Below are experts of layer 10 (counted from 0) of a mixture-of-experts language model. Rows are named router (the router's row for the expert), up (a neuron's input weights, with its number) and show model dimensions 0-127. Each number is 500 + 25 x the weight over its row's rms, rounded and kept within 0 to 999. Numbers have three digits each.
Before each expert's rows: "gets" lists some tokens that make up at least twice as much of what it gets as of all text; "mostly gets" lists some tokens that are sent to it at least half of the time. This comes from a sample of Wikipedia text that the model never trained on. Tokens count by the router's weight.

# expert 2
gets: " |", "|", " as", " in", " the", " National"
mostly gets: " Liberal", " Labour", " Communist", " Social", " Democratic", " Prime"
router:485521519492515460499467508488487500498507467509543508548449484492518533526508438484525504461542463516520447539489497494501526486469451537499503488540473483539522455506484515508502509485495438469523527503472519493479480524501515510527487522483488501503519485510505486450512539539515450507471511541498518500483527464470502501524488456465501470487481508485503522469478503537500475537500
up0:534485511505482516480476488516515512540507517491572524516479494498487477436512474484523532501509494514493508492525493472547533536509521522526455481509543506497487506489494479488513500494537524498512504428533505504473472458476510496481505526493519533535490507500507503497488519478506552535467493475508477499509536502508510489452510454469502500515510536506488456485474399501495492502478
up1:517490484478509544520494463461512503496512551559506524501544539523490520476487516513473544496474497522486509520484482485527503467487516520452434460495507518473531492495449500500493493502500508532484429557496516523456481480502467479473500520501485494536495501501544502463485551477501528506492509506504470520499487558516449511508469498514457525499485514491493534493521500486490522495518
up2:459475518528506485522470499483453483496511513501531470483500494473477494541550489491529485480441491539490462500507531498549523525550454487487477524486490501521501488513454505482509480554538467482499482501520494538515527497510486515501513532499500544507468518506522474490479526485492518517496568503501476469536464509482471533516514519501513488472464527511474519442495552478519480494504
up3:466484492533497510509534491462513465533508498500534497497513492521458455516546424483476451501501497497472511474491449488561472516494491480510522520545526476531435485480504515534502504528502529519509497528500548485522487472523478476489470488489542497465511507504526497470510473507472497504506474498503539501535485489491512501543501515511474545487542510504480508477525549469530481506515
up4:491446527522545474504564488494504440536500510486442520523484498488473495504538523496471496474511526509505473462521515466502488507518502494460511500503512478466496526468483502505470498493512498470499534517476497556455548541509506497482483491511526477515549544547492532499488510494486523455507495519460515515517450534521554513477504520507524495485497511486481517501477502516473505499557
up5:528481442535506503477486423516465487492463478540460481530527506508533549469501542503493442505484528522495499501455506538518532471488509505539510483494480527496519500456519508514480515475487543474511481504469494496499476502531509493497565515526480504515525545508499482542500513511478492528530514502544500495500461501494491459498482488507479512515519483442550517497477474493497481502494
up6:489469499483447542527475496510437492525510537489457501507507514519522542478501468504483459517492537498489525479511475549517524482491515493517549545510466526474503466531472469484456481521517495508505516481512532509500481476498469552463507510535505514538468504499519525505521480529497492496556505516485531462528490508494499466476493473484523481535488513523461501458462488443511493503511
up7:502493525518480491501502519502528533489510514536497493485498511515456477467497480522456543545488514488482527500513492475514519532490462514487484506473506518511497481485465511516520497510528509534462487483515539526511517510483501503509510470492478502524488502530514502423504500500477504551448490489521457564484465538475512518468466483527523460538519519410504533546476482517482501517485
up8:494479523561487514475518466505514505505472467452489500501494494513505476473504536467510485476529504507502527471512559448453509523514499513467513556483488516507513461537529520508554498519469530508525527517488494492544485528494476542481524481513492474488540472519522497505483501541492499497479468502493496483486494541503485470513474552470495480478477507516517583486498481464525501478479
up9:485457490475531509492522530451453501488500481492516468527522477480526532504508515569512489511509492464445518472526514489477512517524552512481498529540492518503515448480483503527483513487485516507518498511527532517514438499506527491475525493496523523522485483489475502510463498509553507504491508507467519473506530517528531491530471452543481490516424476503511515503548517483480522490472
up10:497468487487498505484511489532484495522545478514437512477470520474506486516448490517484561525483511467508505456499527515485516506511497504508508473497460481479518482531518528508520531491563528497483540524495510509495548501512490468543465553474507470462516564518483453526480510518508490498478506523494508470513481472519482493502436469501514481442473516469475498525483486495524506489496
up11:487508507472530503477499467513475499500506497492527504464525499509513479492457439499507497496464541492465466479497480447502510497498499485496489520464465486484560496485514545477509477428467502503504488519498545491475517495507492519518480513497512473515497463544495510501554535533554535478523504501494533490542520540492497508476564517541503509518541475534541516489489506475522506478479
up12:468512488532563483505525502496487542518537500563534510485507504455552524511471496479535531512490505467484474477502512511497492529510510505481496500472479513487485534502481483512518457473533519478502502515490538530479504456497474494492495472539516517486542453539513508475491504476492486472474494512466522492506499519534460475524526429522474473477503469513515556521513475494444503481505
up13:506489495506525494514492496542486471505512490526490503538504485466498527501492497511465476490518514508483533497521506512564464554417529486466489505531548477478501529498483483484498527508463491499493526489481469559510491507515563484508512497489434495478483481518470483454506491444511504517496518525503531516499506507537519490467521510522506483471479519478507496528503533434523487461514
up14:476507506482521481498507519493503485500509569495494499548497495534479489534484524489485531486513505487462488482444486495486494526531511485537527521461500498475534513491498527483488473476478552499529471523509430482495463496482512481511526491557523503488492510446485543477528504485512514513494476461516496514524519533503494493496528469478510539488509488542493473425522533492478547517453
up15:505521521490479483495505480501485466464500519461493494522483504476444493476503534467449498528489540479505476450518491454551540521447515514483500525525448520510452494483513495508498493500531449496514524510555519500505496489476531504514487507510554453484499499509485505465573526464484486494500489522502475499497486526491476503502473481486525519510461495515513528462531495443501512494478
up16:527513481511518489524511480459480480495470517491513450483496556483515496508509549471485506486487508489478497534496515471521491499510528516478504503487501459454505534476484516514507512518497490485524506524499484584459514490529512490524486496498518480478451452473489519472492534500482518496549520494470486541562515508516481444489521471470483497522497542485474477492520492509485472419509
up17:490481478508468496460537519484504483480510549497489475491497484485511521506519479459505474472496524504449496516553510481491529515519503498480527547531515508565473525462483485533504540517514491487494506498522474534495505471447490514552469514516492536541496526554510529513532485481506491482490499502493512506525431475537485453479504507480521508522549482488493525473530494455504477534480
up18:461506529500504479473485472517516523531497484480493528489484552513480585478491483453461493538446499508512515469479507520540481481497490487510508465517486492452487518479485478462528483512551470507529492478503498489490468478541485534492485488491500523479530516487525470507491530490490513539531496526494523521520507547510509506507450521470565513533561517502507502504479495465497480478485
up19:525548528514472459474474509494503591503526512510504549488507503506548512500519528520505475488509510498496486468501513482510523504519548529489444505480503507496489502526470481495474555506511490510470514532463474536481496448524491507480521438478500523490493489470522478497452518489498512530488488467480524493535466500498494498520509494467520472516487541511508496470554514521514516458454
up20:483507514485519510453483500484513502500497457545508499524521501469500511535454530583472505548520473477480501475510483533569537475524510472500477501507513560465507523494493478554509488459473507492501537474495522502522472459494495533508491451528478521506524486498512524465494484490501552479506489458456500483500462512469530508467465486511513509517491490490472497510512518512516508486517
up21:520505512541492514510527491486525490488519493469523512491513478547460530487502461528517470515477476449511498518535472535478500476477522498516442539449525524497488476492498485476515451466504506462556542489525490502479520492507480512501488522500502474483499529501483512549494525523508484487493552458475519436517493518524509489525496524471559516513511468507518453519544505503466490492481
up22:495475431522517494475482523520508543495492506543490524464529486479485499535519504496490503487518511490498522518532485533520480478470522514473540479471536532483478501472476512505495470507510528531504512494533494493544483506492453499493490489488465535475440513478492513521502512492528513479509518497473513521511465462513463513573453445527483458467471504523540551517477507503528533497502
up23:491490521526522519522491487481500539478494477487491490491491511495519495527493469496507487553487459477485490452484489475519498512443501528489504510459483527494479484491471498477490513517514537458509515487471480517511463516536522508481455470535509529554497497497478485543489501523504505484519516471505485532492526535475509481508463539455489555521517468553443492508509533486433480535457
up24:505501521503538479513455485499512488523469510472491465508520506456525487503515442512435490501508521484512523517506526491529459537479538521451464542479494519459472500483478499502507515513499534501547512511542528462505528467527517532510489451499521493543475527488489489514485528514519503566470500499522473501466462485508476521496458495489508517533490454508500497500469482524540509531473
up25:507472514544474504530506539515513552550513484494449499491524517529497514523474507505495521527477490497462507443478513506536499544497494505464448490515500475479501477504486492483494449482460496483487481514446442506491467533545502479525482511487474473537547517530468540559470514509511481504516506537478491523506510514502484472521477506518517523518499505523500533485514479510471465476532
up26:495486493513516439513497477489531476515484487496531497547496484537535490515476526534510512535462527492501525492544521454505458500458558510458500485501482501504536540494500525498537476511473497521530520535489511538496479492470470493535491483501497469459525509544504491526482473478526501451459527505495509492454506536512497448478476465536509498522461521498498537478489527483482536517500
up27:490478527474521471488507509447493538499482468492495548512444499480512448515486552519478479497515502493514511472541513492498492508442497503511510478498538500492497494466522499527534555472546510504497514535494498512491564487473497487533499473509464537505461498515467488542479533541536513505467484537487520497509500502455522469494477520487481498471488516546507529513531484456466522488498
up28:514533527514483514477525470569537482508509509510470491463490462575494562454494467483471511506483496507468453459489484489492489530539515518473507488516567503503470523497472488511492496468505497499513509496483512524536493497486464501498496498519487496551467474488482536492446492489521489555501518527535508482493547464469509508499468477516521507515511505506503536514485537516501533479490
up29:467425508469520522481536485500479510505504473520499532538480513483520485474509479533517463500497542483498528493551475517537507518531491470487456485493474542504492478549493488494527520465521529473529495529542464532506518522499510520488523518501460520475515469500467489473494465510491470507547477470502482502510496506514509498519496479519490487532549479528478473499520503528425509516451
up30:519489524507513488502492445455490523477453459492528526499479517491530483455466509469489477538477499459469494461468517518532503502504530474497508538516465508478531488494509521456547498468497488520499499501507517524510495485451479479475501493475552552525521484535486499483528487465497529526486559525524491503514475484521545463538476511498510501530497492506508492500534533470500491489563
up31:515503532489494483466502519487513480497480511486455447507530525449531524472520500494459468501509485509441509486520513475480456507534493490488543546537470479527489516538522508451485509498504488498501456497490508506556478506521534448494509523498449496521512533508494509482475514513493579490560476489517480506508510540503527461507457491511515516498521493495512480499531525532500478515500
up32:466525482485533486510508549489491477516524521490463501489507476490504489507537497523499518502470504490467474470514452502524478533476504472479503506531481501485501479488515532519486539494531523498520465545510511532536491525500497502515448497523478508501478512492567511512467463476483475494413547501460522500543498492476509483543508490499495501508496527514555492450503500528453495445516
up33:493472494550517504462483514500517521453505510479485553519483505522544474506475488499488514504495502484511522488477520506446485539521525527515509525491538484514490463495513505434498534487467487491545558463502477539468564494535538504541497488498520480490550527480487486494516485465470488491468498452484470506518512523491490460492497515528524506519492543496496479467469496507471525530511
up34:431505528509526526503532520503549509514458514473500538510504541535462519498509504500512483562499453466495499470479513468497477526482496479519509490518510541451492471462556524475545504486507480503536468515461478535495497519531479535462497504523520490531497492520499481472494495480491466486510508510530484480463493474530462467489516533518515480517482489469500523497544553489511510489489

# expert 16
gets: ",", ":", " |", "-", ";", "|"
mostly gets: ");", "',", "=", " ;", "\";", " -"
router:493490503518518524533452512503516520488474504543515463537510523498484533518515505518482461473512493528488475519508498470510506556477513458486433513534469502524494514477538509529518493511460512535528516487504497515488513529520509517446447494470494480556508505517527514527523476482471517467436490499526494446487476482478483520491505519445521431499491503510520509505476500503509483488527
up0:517493509507485514467522493494495500496465515501501489502507469546502523448512501492503494479516497529482468490477482485441465532498543497473525529424520514501470517484506492503481527523493497572491509485485520496478530536526510510490457489479540520548515495500485443466497467496514514470534483480469457492517521554550493500513450547509489494510520514480475511519497459485476469480487
up1:505489530489472506510482487479536505526418469472505482486520491541487456514525486473465493499524528518490505517462522511532489446511554496495528529490521506473476453497515478491507505534512538512565504501522537499515497452531537524486524485504492494508511495464449518537540487529488517470479483487520465493510501510474472508467492486509481547500504526473498471525520518478519550493518
up2:459481506488496489540490474472474495507514486495465456505486463497480473501513484536523496471494489469481499510489480545505504487481473507499529491541497523465500516464545506512530501542536487488522472483504463531533581462489494542514470532485526477535514456509460509484511467521498546522460518510508485536498466528507509512466481532533480484529495498507481498494504560449512487501481
up3:531493498510511494479481488541465508524471533504506497517494490523488522527543510510524507538461501490503535485532484499474523508515439509519485527469508489447522531456508537494525512498534483501501481538526468463517520475504474469461493567514512521492475456496557515451485504495488487516501501521504464472496524479519501514486517492487519468515501471533460504510547475501511483430459
up4:492500446510518441543480484523502487502512517484533488466525502508485497471496499491480474514468556546492491497490451486509500493463512552512519477497481505529535544512574507480480526518516499486553442505490497486503490515483471481521519537509476515488447496515493512521500461489500441482516481480481502515531513490548460449498524502508486491465501501479478533476500498489540494510487
up5:504521467520550464521462490476514487471507496492511480509491532507483442478472515494541505542517466469530507526508485539522478497491497499479485500469464539444543505485517511516485562479481514505520487467462511504490555493506519466489510478498512482511491489510473435503514510496483505454537509513532480537515490507502499529500566472495505480513511484464459535524498522467524475515468
up6:522486489495483521542534495509466457493516510532503484505514535536493516507497481498485543489494484455466514488506478528495516502529513501483499483498542498521505513573477492517495460480456465525518524490540479493506453516531504535482522467516493543525518456498452505501515470490493474496529505532486510475490489484511503489538524519509498525471539501555451465483497475429496472515544
up7:520521513479475480501465522474552481544514496487500464518496527497486471513528520521523494538439475521479456465489538473505507508530524511526495523492490521501463465477466544489492499487501506519506525495496509525504497480498542472492449499472523513522487530490495523515566464511510488484497492478485503487516451515546499511545539516541509533456429499506459489544509490491512503510492
up8:485529504524508508480461482478530507523476541479491525495433501533522463500493533469464512467540510525495474507509473525479479492495510534421483511484520500521483517505480490528487484511539516442478477477539464517481528507501456537527525514509491544499472562513496490513498517469478470503484477504477497480532467459515509532523480488513511488505463514483494503497528530550503523474523
up9:482520519509522477513497521468470529521488483527499476527481475464516474524508527488535510486501510443501475497515530456525526480474547471513524506513480522531511521487508525521518496492543489481514537494494509547456454466518502505504514539512497445471438485483526479462508522526511486468505461528513479482536466484501530545486474499519514508503449511485469502484503525479489471459452
up10:497495519478520472461531473491487531496494537482481480473509514454473530554474525514468504503524523544479522520502515451529502472522507484509519501487507519460484515517481463526496495495536479483542498487506585516465528543506467486507497509524490566488504518444489530482495484502469494520505463462476509499520507508524495520495541501477511523487555480496499477466482517473469500467485
up11:529504481532484507445521475491509519488495532539503468522489513487441468553526528498498490486489513501514488522495470467521484524500535514531469517564508473494542518470450521495518472485489495549549474493507436495462519460519494521449515503510522517496463502513509483493503531501535513469494465486488512494505480494506502516472495507515535466534510557499506471496521474476497475474464
up12:464492468475494493522506452519525502535545517467497483516469463517474495504537538501536538490492513476498556526506522491511497476473524489488485464468499477471479455462504467551536518497549506522483497491517502499490491515546487526504541458472508491474477462527516481452500495475514512525534533502512494469468510510462527471501520455479474527498491507511507520527481521532488451518530
up13:477483525470516469483494485472525467479485501547482439467561491506499505520476478505473479511456519508490560494487473502534454501507504425476517501496469525496495503504482496498514506535512503483503497513553516502486484512482485525488518493471499489476463529514504498469533514481501481507464514532475527475530533531485523520508500528487497449492517491482549521560465543531506532509472
up14:528471518499486529454499477468462466509495499551480512447480507505475514515484506496469520503494464479486508495494502546530477509533480531511483528473528518487517489510532486517510479539476512510485461466527472505524461510482514532508509465525457473503474547493488449494527498499511488538474483491519567513548441504474510529502465496499540500537526520516501524503504468504546517475483
up15:500491474536489460509483485529507497534496478466477512521471493493468498478492526487490484469519513504495505531498494506521488489524532514494502533521480497482507533470493508494488513515487467508532441505499485532500514485464555542451445485499527529490517488487551500468508583534466483516518505467480489474524493538527512511505468475564511505477541501482516509505503477463530438523487
up16:508511472493512467497521543485470494492548505483454499486525519508533499493552499491478486528482501496526474455495567482524473429473454506480484547521512518499515453513495510490530501480506482461527493511499535487514499523471527559504512476449491495499527513507523486506509463522559506488448521520487492500510519498495521533478540471502474498529473548479465489505493499522477501487485
up17:474469484476514526498514507479519502535490514474506488522455509511501526551481492494479502476496501504525492492501505509504484513518531495512438456461504487538493462555493501475531496525511507509478513476520535533473517500479472489459515537438537523451528515517503510528501486512520516496524558512505505554505468525535460502498487498490439495496500521472456486476522503495536507528438
up18:498502457508488513530511491463500504461491497504487461505486454512483496538523520516483531511526475501513491491506516478516484466495468505444520500505551466489489549494514501532498501513463519539534518500480496525549482479466481495521497486523486522492530483522525511485521502489474502458427474480488488492512444515481503565519531510539462501557500522531471518538497508516508516508445
up19:454488495535514492521560491538530543503510531506547505479489497485447463483498514525516500546496518531483480471493468445560502529492489469491477462522537528468477503428516519511483440496540484506475506513520472491467500486519498476511525526491519455500480524477504496475526481494498470476516512531500488523500516497525515497487493524500505505535535467504502478488479525470519546501509
up20:494499480511431492460465496515461509480526550491507550497516488498493501484543516505508506509449529454484501486524520500520481456471497536470471497515570529500488525480507538485488460512496528494472526519492509510563479467446515547454449481503507501510524512505518516502544512467502505496483506512507484544474524461477485493496492499508491491483502500485494509521483551488458510512477
up21:511485534475507488498497466516454465487505529513544482516493527497453491537558502531530551477477501471494480506510514461514486528521508481514458500482482502531532521520538509467509474487459533546532497493533492493458455503496497499519511462522475505517469479517436491537493486525496542499499480534467503494514460502519501453468524505523520509482520504514473494536506536456491489531485
up22:553485489515497509520506485497517509493510486455497435524556532490488473528505490494503501456491486530495515475532491528460513500566496495505496485504488479532555511466475475533472462508477481479478469511504469554506498525501486509495475466538489528483514488524503535531507509538467494499508511486488522491469519514535487511466488527528520419490543513489466526485511511488513547489491
up23:503501552496529498483512530509490484523487539457521518477527507486482500436505493448468516536479511486519526505492477528508470500456472519502504514439519487497511514446469496510503483519508514509503492554523497537475509560484491530546512505538491484491466495453516540517547471496502485470496503485484538494490476533487460477514483482491505523507492459525492545541492448505519501515488
up24:506496520533549478525487475454497494511537523516537506531501505542486551500509470511484561502472473491499493498500537470520489488477529540497483460494503517503512525486489505451489532445533491508474499525477499485536495504498492496507494494467525487566487482477518488517492459501510510491513491504485461420497481528532471538477518453510474512479521482491486487523517435488492464487511
up25:508503495555505540506481469478527528511472494462498535532540468490500501504487439515518496495532489509501541487465512513517496493472488491514490499488497509549514504475465495501500533501448499500454442475570559526511508461502512521441504504519514513507511521495519518514477474513535502491492502517489479511518497498495431485449473506485450524510484534514490513529528518521480481509468
up26:520453450464476513518514527469478474565479474529513481465493534497490458547471498527525497509472478494531527533490492525525478527481503490481500482492521535524474505517514522545504494505510498447504469474489486546492534441514475528505502490558495504501534531495520485506496494514503503463485510539513500469499520524518491467495455493465468522490528504485482457545500492468491508524464
up27:540498470485481512485427525502532456484483491483472485497497510541515514495500482529471477519483535500545512503524464492526475501496492523498519474489558489447489496491547551488495503498508522480495497506518517511439503534517493491545492468464503510515510474508493516479480514521484497467573501566485502465476520514505459493484465493469489480526522522490493513475491493524545492536474
up28:471437495531489483503575516532528507487471525526491494495532521500443547517532524520525488512491512436470506477537473507523445474496525521520487506496506539516510480514461483525509536421498494505498472488483514540493490474548519476474494490529482486474468515513496508497538475520518501519495492488523507486484490515502550502515495514468477506496502473495485530525495514494510484446489
up29:491506504501521537494513501482491483513511484498530515506515571537498489515513510517489441526525526504497516444474470480517521537478478473524475481487505555521527499519501490457505497522485470517507499512490512516480474465475514511478515485470482530476458469503493492522524511528494484541479529536502468464495511532502529498534493434492485480488435507498531485554506514551538476511456
up30:513448472490557484480519555483489499425445521489512484481494502474523485487512518536522514469453507508451550524485530522514479482471503518463500495562517530511490567492516459495471545512513499511519503498463486502425512476506519537500499492537496498499510504514520479505455507509469492486547489496508499476525489469498507524471501510497497508523508491500516499501507509455501510503513
up31:532559451531505496482506463473517504529498483471513491444458475465542475476528506476494499482488538499513508515513474514494514541551535512516479513490513516476525527495534548514524489482506511506489477501506505532509522505469522532465509444493522507456520481486460528499482501527500497456531504505463488501560525501505513455449527514500471488476545531502475505486482532469516504505493
up32:493547526507477501519491471484505532533526547481561504462525472487471504460525465513494513434497518537498509514521526521516525454533493528471469471508496528543465494490500479506514505434495456475491483476529490526466525535527478482462509514493462517524486490508489553511496508452510470492508493509497527503480473491478526504481477471499466527499485511524450503506537482507509480489498
up33:544499512518429491548507464507496461483512517504523525507473485495487488499502532462480500492467434506497484485443528492494520503520454516531497499499493499502495491461523489525534510469488519516522480502525515538478487477545492507484529539486514514479486499527481448469481515507501500505485486509473552531507490488520500512515496500463549522465526533530505542549511489451456478515464
up34:533485492453482539534478493508463505524517486504543466455522462516482481517460484465469522510509529493491450487509544443491554502510530502512516460517528544546457496473490505506519499510506506509488456481501459509520522496532508502501523482523517538503547468545495497488510532487496546479494546483506504508457468464483514527507477507492502490500463510491526500496482497539534511498464

# expert 50
gets: " |", "|", ";", ":", " /", " on"
mostly gets: "|---|---|---|---|---|---|", "%;", "|---|---|---|---", " Votes", "|---|---|---|---|", ";"
router:529466501495500500493500522477465480527488547543517524481529489474486487489531494495518466490519482478507489453470524533515515543509521498514459502549470534448486501522468486507497545533457496448447545480533553476481476499477503512502456466461521490491521453517529532544501471553535472470503505535516495502501487496498477506498509471481502502486506509520513512521490529480512511489513
up0:483514496526497474475533504479495546504461517524504474515517485518462534464508495484549489465521538524489493464531540530521494494483491491474510516525477471470477578457506463498501513488512490499522528513489525484500520500458519447446474525514514518451493529528505499525533469498514514474464500469499515499544518477464465514462514474552513514511508517523521489478465496517492485536506
up1:508499503559523522486493476503559505533472534494475535495517481481507527563474479523505505529493536501473497511483472528499494486474515494505482530478528522535517433507512494518448516522472501500539470485461534479522468485507473517500527474527491464519523522499524503472480485475487471462522530479492512475519525475517515530453501469518518502443532478550505492544516490480487500484514
up2:483487531497517530477471489520494484495507464508545511502514539478508509456520431501467508493456530502499529491552543511526527495522494508502486510563470511504493520475465508479470538521557487522490567532513491520512498526485492483445502526463454524504485494514453505471480466497514493532493514483475532514496507480477505528518516476536494489506527541487484543489483488493497458506496
up3:495536497470521482502461542520504526536497519498522463486511515466483497565540543514526547473477528470462486491501489549519503495495517463530504490501457468538483504503512520469549492462458518555480484514495516487491469499496482512499493489525518503508457502518540491545536463456502527498500518490519449516512494491506446518490497509517480485493472516517476555525512526501485503474502
up4:520479454530442502529529493530519516510455512506549502554508500471471522504498551493476468504495488484514509439512512498484490459492518486513500544477469567505506535533482488500508488526473498521491488508494494519515525466511470463466500508466472532530498524505474505501471517480507468461522538490486512517511506487543490488542530490466532481520519499521468486530444525480524499468502
up5:521526478516501482511493449479515472525504481527452491512507504491492520475534506488513520474481504462499530559554486509550491517515489470518477511497508540508483533515481520482482490486499517484479489545515524473511541523487482517499438467517524484501452497543479517443481499486477531500545514493523472478524441536484521474527516476492495516503485489537506491477469508477438467520484
up6:468478504497537526514483547457544481510464508525457471492434521521518492513491539516512511524513486477498500500503513486461509538486508519517478521460525470481489480502520520541481526503530547539459506509509495518516504520499456512442505490577475492532512465476478491526470498485508523500460475524475495527502474519476487444505486489501521507495515514522502550493498486511538497506457
up7:521502504525504449486482548467450505500505508500486483483461511462477491535476480517474495536542473498496525506521506472522475535537483493512524505451480493482485534530523478508501484501539500513492505514514447508474510494497515435550490476468519487533479511508501514506469472502552501514509527503531521473535464504547504510455476514518514474510551520516469450482471535468511519474511
up8:471523453491466485483486490465504462497527472443512486487501505489508531508523532496519485504460594482535457497487512513494528492499507473476504537466492489468535472506503475504497515493504506493481468512524518490538501514496499530444508489459518461477494492534463476515539508516502522507504466465490492478483530527506512515484466516500482530464534514543485542538523537499512551528499
up9:494517475528503472525519510507503446510512536527468484459482517494492493478480513521494491529500495474498517540498507504531511493478524487523544491488519493520490514516512447470497507538494549507486471534493428533512498533530498416491491507473508510488539508483545512496492498516515471466491472490493523487537485525520518493434547509553442505494489517507499473502492483460467481478494
up10:494502520520490510438496504473546515502494475514476535517485517503501487502467511478538552515495529485470489447457532469485497518486505513519522537523515483542512528522496473470506507474491474517481471505521541490485513519558479446506498526481514483536493483492510510485450468568530515523495478481505516489506510493508532510522483468497565539481515480527468508460504540505540480499493
up11:508467498475479493482506499475503457513507458496526519567532562522451444514532517488505491460487486476466489485542505481523483504528550481483514543493496496509460549506502505511513487507522452487457460508460493513502506537480511525531465476521453532499505457510513488492509502512458492530487490526559539484531513499476507525537495479519521485494515482488499480508498479492496529483494
up12:493530537510477528509532498520480493492451478516482503469518542494477487474503484518515431483508522494502528504548492475505518501482527520511472490500494510526458500517454487493477491538525492496534494491546539471545504536488525511501499507493477491494496500514518519480436499480527529509446559495480555531496511489540517485473475489509460467493479499455538532475491473508543505519461
up13:508496479516526469482498463487474490493520508512488565511490492505526491483518446538515488452488443479507502470519510454506527484519473579472484515528474482501504504537497505485532492449508535506498556505477446468480466540547489506493495490522503532505493520551485499507480511495477518514529486483483524473452503492462487514492494501550478525485475523485493527523513490524476516480489
up14:465478492537538531462508506485501435479458540470512499553518507520515529481532527505494488504452547505502497509459458501520529457489534565506496455510504488440487520524486508528476518463509461526514481516535501533494497508518525499528496495507506480477530507499480480488475510492545502526487536518513505471512476475507468490496519523477462473511486466533501494469499493501445491522503
up15:508471485523453480489502535514506521521516491468474503492527497497499518483502473507481514493507484419464521475518504476482492519482519517524471462503512486500500480539484526536484527490554471526512508451482548505495543510508491516517477485501471479529504549482500525489499462542543510499503542475519472508474506480468497485441451522526550484547502515499540524520518470517501521484469
up16:526514476495495524527533507522527486514503525465541495506524428466529527519527485521481528513469493486495525489527496481501506485464475525519474515489448489512520501513506538507513544515486518464487505477509494506461506469466489469501504506538499508536508489477494538519472504497480510541497516554444462476481517505534492513506484538503468497486529489459510460503510459554501446486445
up17:530465478497515492473526515495532483516489472497483500524452480535482528483525467481514508498517519489523508541520492494512481503508508527477447479471549511503541494501513474531466502468540487503510491511494494525505468514457524493508488511503532486484451559486498523482506472506523456524471501515508514449465506507502489529542511486546475471459471530452490515460526557522513448495526
up18:492460453512530482496494453484506482536496528513485462528470514490510538486544518491500508493501523497488502539482508482487504496485559454439527488473490518487518507447481514543520468489486496465507487549500527512472492539509478487538485524507496453516498523538509432499481537521495460528476501541525475469504508530478506493493511478528489490509482533486483485528473534454486523502510
up19:526508485495485493517507461470522527497493493483497481473533454469497547549510538528464489522537493524500457479513510496507530499489471479529481497506511525483501473496504512548455494516469509487507508525534480533439497519452534471480481512525489520499486491524472572488475542509436501553472468512468496490527470505485474498488491487546530540521496534501510514500526496507501506479486
up20:479520519519464459521546484491477488456460524543487510509491494511489512508486485460536474502512483487492468474511485484488498524487451449546523511500545508494509468521492486471472478494511543486501486494481498527532506543501487427499472478474503500502496503469522499510474489523495507532537529481499504503496532496498506546524547476484506501524500461538564571493503503509473526504458
up21:454544478486526444508521516532510522518512535455486489497482543515479510463493497505506503511535484478474491508540495524513491497533532485515491528521552520490520513453517471541514499469479495514521442520492507438482535499495540498508524506508472506483445499485516535503481498537509497519503495464474455443516491520486511504490488512505533490490466543481496502492493451485469506476554
up22:526484536513481507510536520554489474492496546490489499529535472492458508509489500496492484490450499501517535470509516507495474487476486511509510464529424484510498480527472519492548513534468492472502499519511529468507516471512502491518507464518510496482472528502560486475451511444450531557489450525501518509493500501512537548497504484520506493472516515496534469481521530516483476505463
up23:494482510477490497513462506519488501481508533533484517531505503485508520500492500504520444487513516506525540447521527526518483470495446514492534441488505514495490429458507528494542479520464514519508502493549484494491486554500503526505493456498490504489504499517492510526477467467529558534492510534485476475525562504512522483496467549491462503504503492515514492442470499532488487494462
up24:507532497467525502519565497498483484491458452517480493497496485523484477461453475526495504507526473479524515469486519492515520531472516456511521493508498462492506531519493514483500535517497558427491548522494522514508517529500491541505495535497501496475476517455514450499489466513477501513491488521469500473492555510501491519479499526559513522495472502469516526464541529484533512455505
up25:500488534499494519508536501485495472497480544488506499482517492474495474514517564490490462490477459511463496449425495513481528482478512474473549494486508514493521485518513531509549478520508524522456449544498451497527480499524499524488481474523515512511479508493522449466486525539470471466496543506500512521544501489547534492541540495495527497503507539527483508473516513510515508516504
up26:487515508482512481470519490519469495479526475487473476484516526460492486506509518484484484491502464520497486488496491488533506493502482515524528493474545514512492549508475480478492469527513549476467504500548484540518475511519472570535501528538433482438511491475520501527515508544512506500527529465478475442476509475515517521500521512518471488506530496484535542520515512450474497452516
up27:508506510559512505495481508525532505472471508505471546489493497530462498450470510485491459500470577549462549482520500489467487523452514552485564477489468505471487519539517484523469534511504528482489471511487504512502501497515492503566491526504500484477510550461502480485492523476501469507512479515521504484516494502503489533499492492503514513473486443475505486518484483486499485509551
up28:513484520562490501495466481505518528530489501541511475504510498476482478528495499487502541488480517534489543494516504549484475495479506495480495497468521470504525483495459464484467508502516506505494497461501490483497513523469530512473479502528520464444468500499506502492554518489560493483522504505477505531476444508514481441512501486528486449497502524524567508490518503585468507509500
up29:521461559483548464507521499498508480480556538481481484470477513487454487510489464485478508551483521480480512493497498508523487488555495500503480504493507494466431507512520515485477528518520535492507511523505500463552481480515517513465503494492460534502510500502507501492481491523535496530525450532504502469507491481531515494477474461554504552536471478465455472535494515521503529503501
up30:496498522525469492515456528506509497506522524518487512517513453497473540482504518500504527510530529512513485529598520454536494492458501504499520483452516454470479509493475522480472496504524475556528493481479501513499457513509488448530497486483493520485496522510499488449484465509525537531518497527501520485457525497535451512501509510535487509479456534492504471495484464487526472479518
up31:468501472495495502520477535484483469531489537531524453523472519521485493507574494488558454571503539490459474535532466559492470498440524490497521538510480519478521503483503499494484521495524506525494479504513467537483501519508465538477514473506487512488513495515524484507508496478482498474535527512488458479500474507506483478469510502521504534478533488476500472466525548490483496508498
up32:500512440495503483518531478474491512475525516512477457483516512481511487526480500518563471507472505449507467462456502517510527515529499513494515505471481514459500491528517469476516539416491545513520492465550497490457507497500515511489483505481522541496481463527509491490463518546510573510490477505513503456510501519533492466520516484519516492470508476506529499529505516527504478492474
up33:515469527541518540474511494485538451472515518557508467510484462533506449510492440472544507470486488486489501507524503480522482498501498501508484550508461494437500523513482539525498529479486447513479508504540497520524521514507483513485500521487494512480506519534520496445512522476493507543470514519519541503478533507478527448488482474481522549465501486515512475526502490495538484495483
up34:490487500515518462497497451494489466471483499502474488523518507478492487481472584533465519551508505478524511541477493506471555481494513505468460469489537493494495504584482537505518526515487546524495487525523494535522515501484555464488485478504507471508527491491539497496513512460470492483481504476455494505539499486518482512470472458495529533522466494528486495506506492477504518512468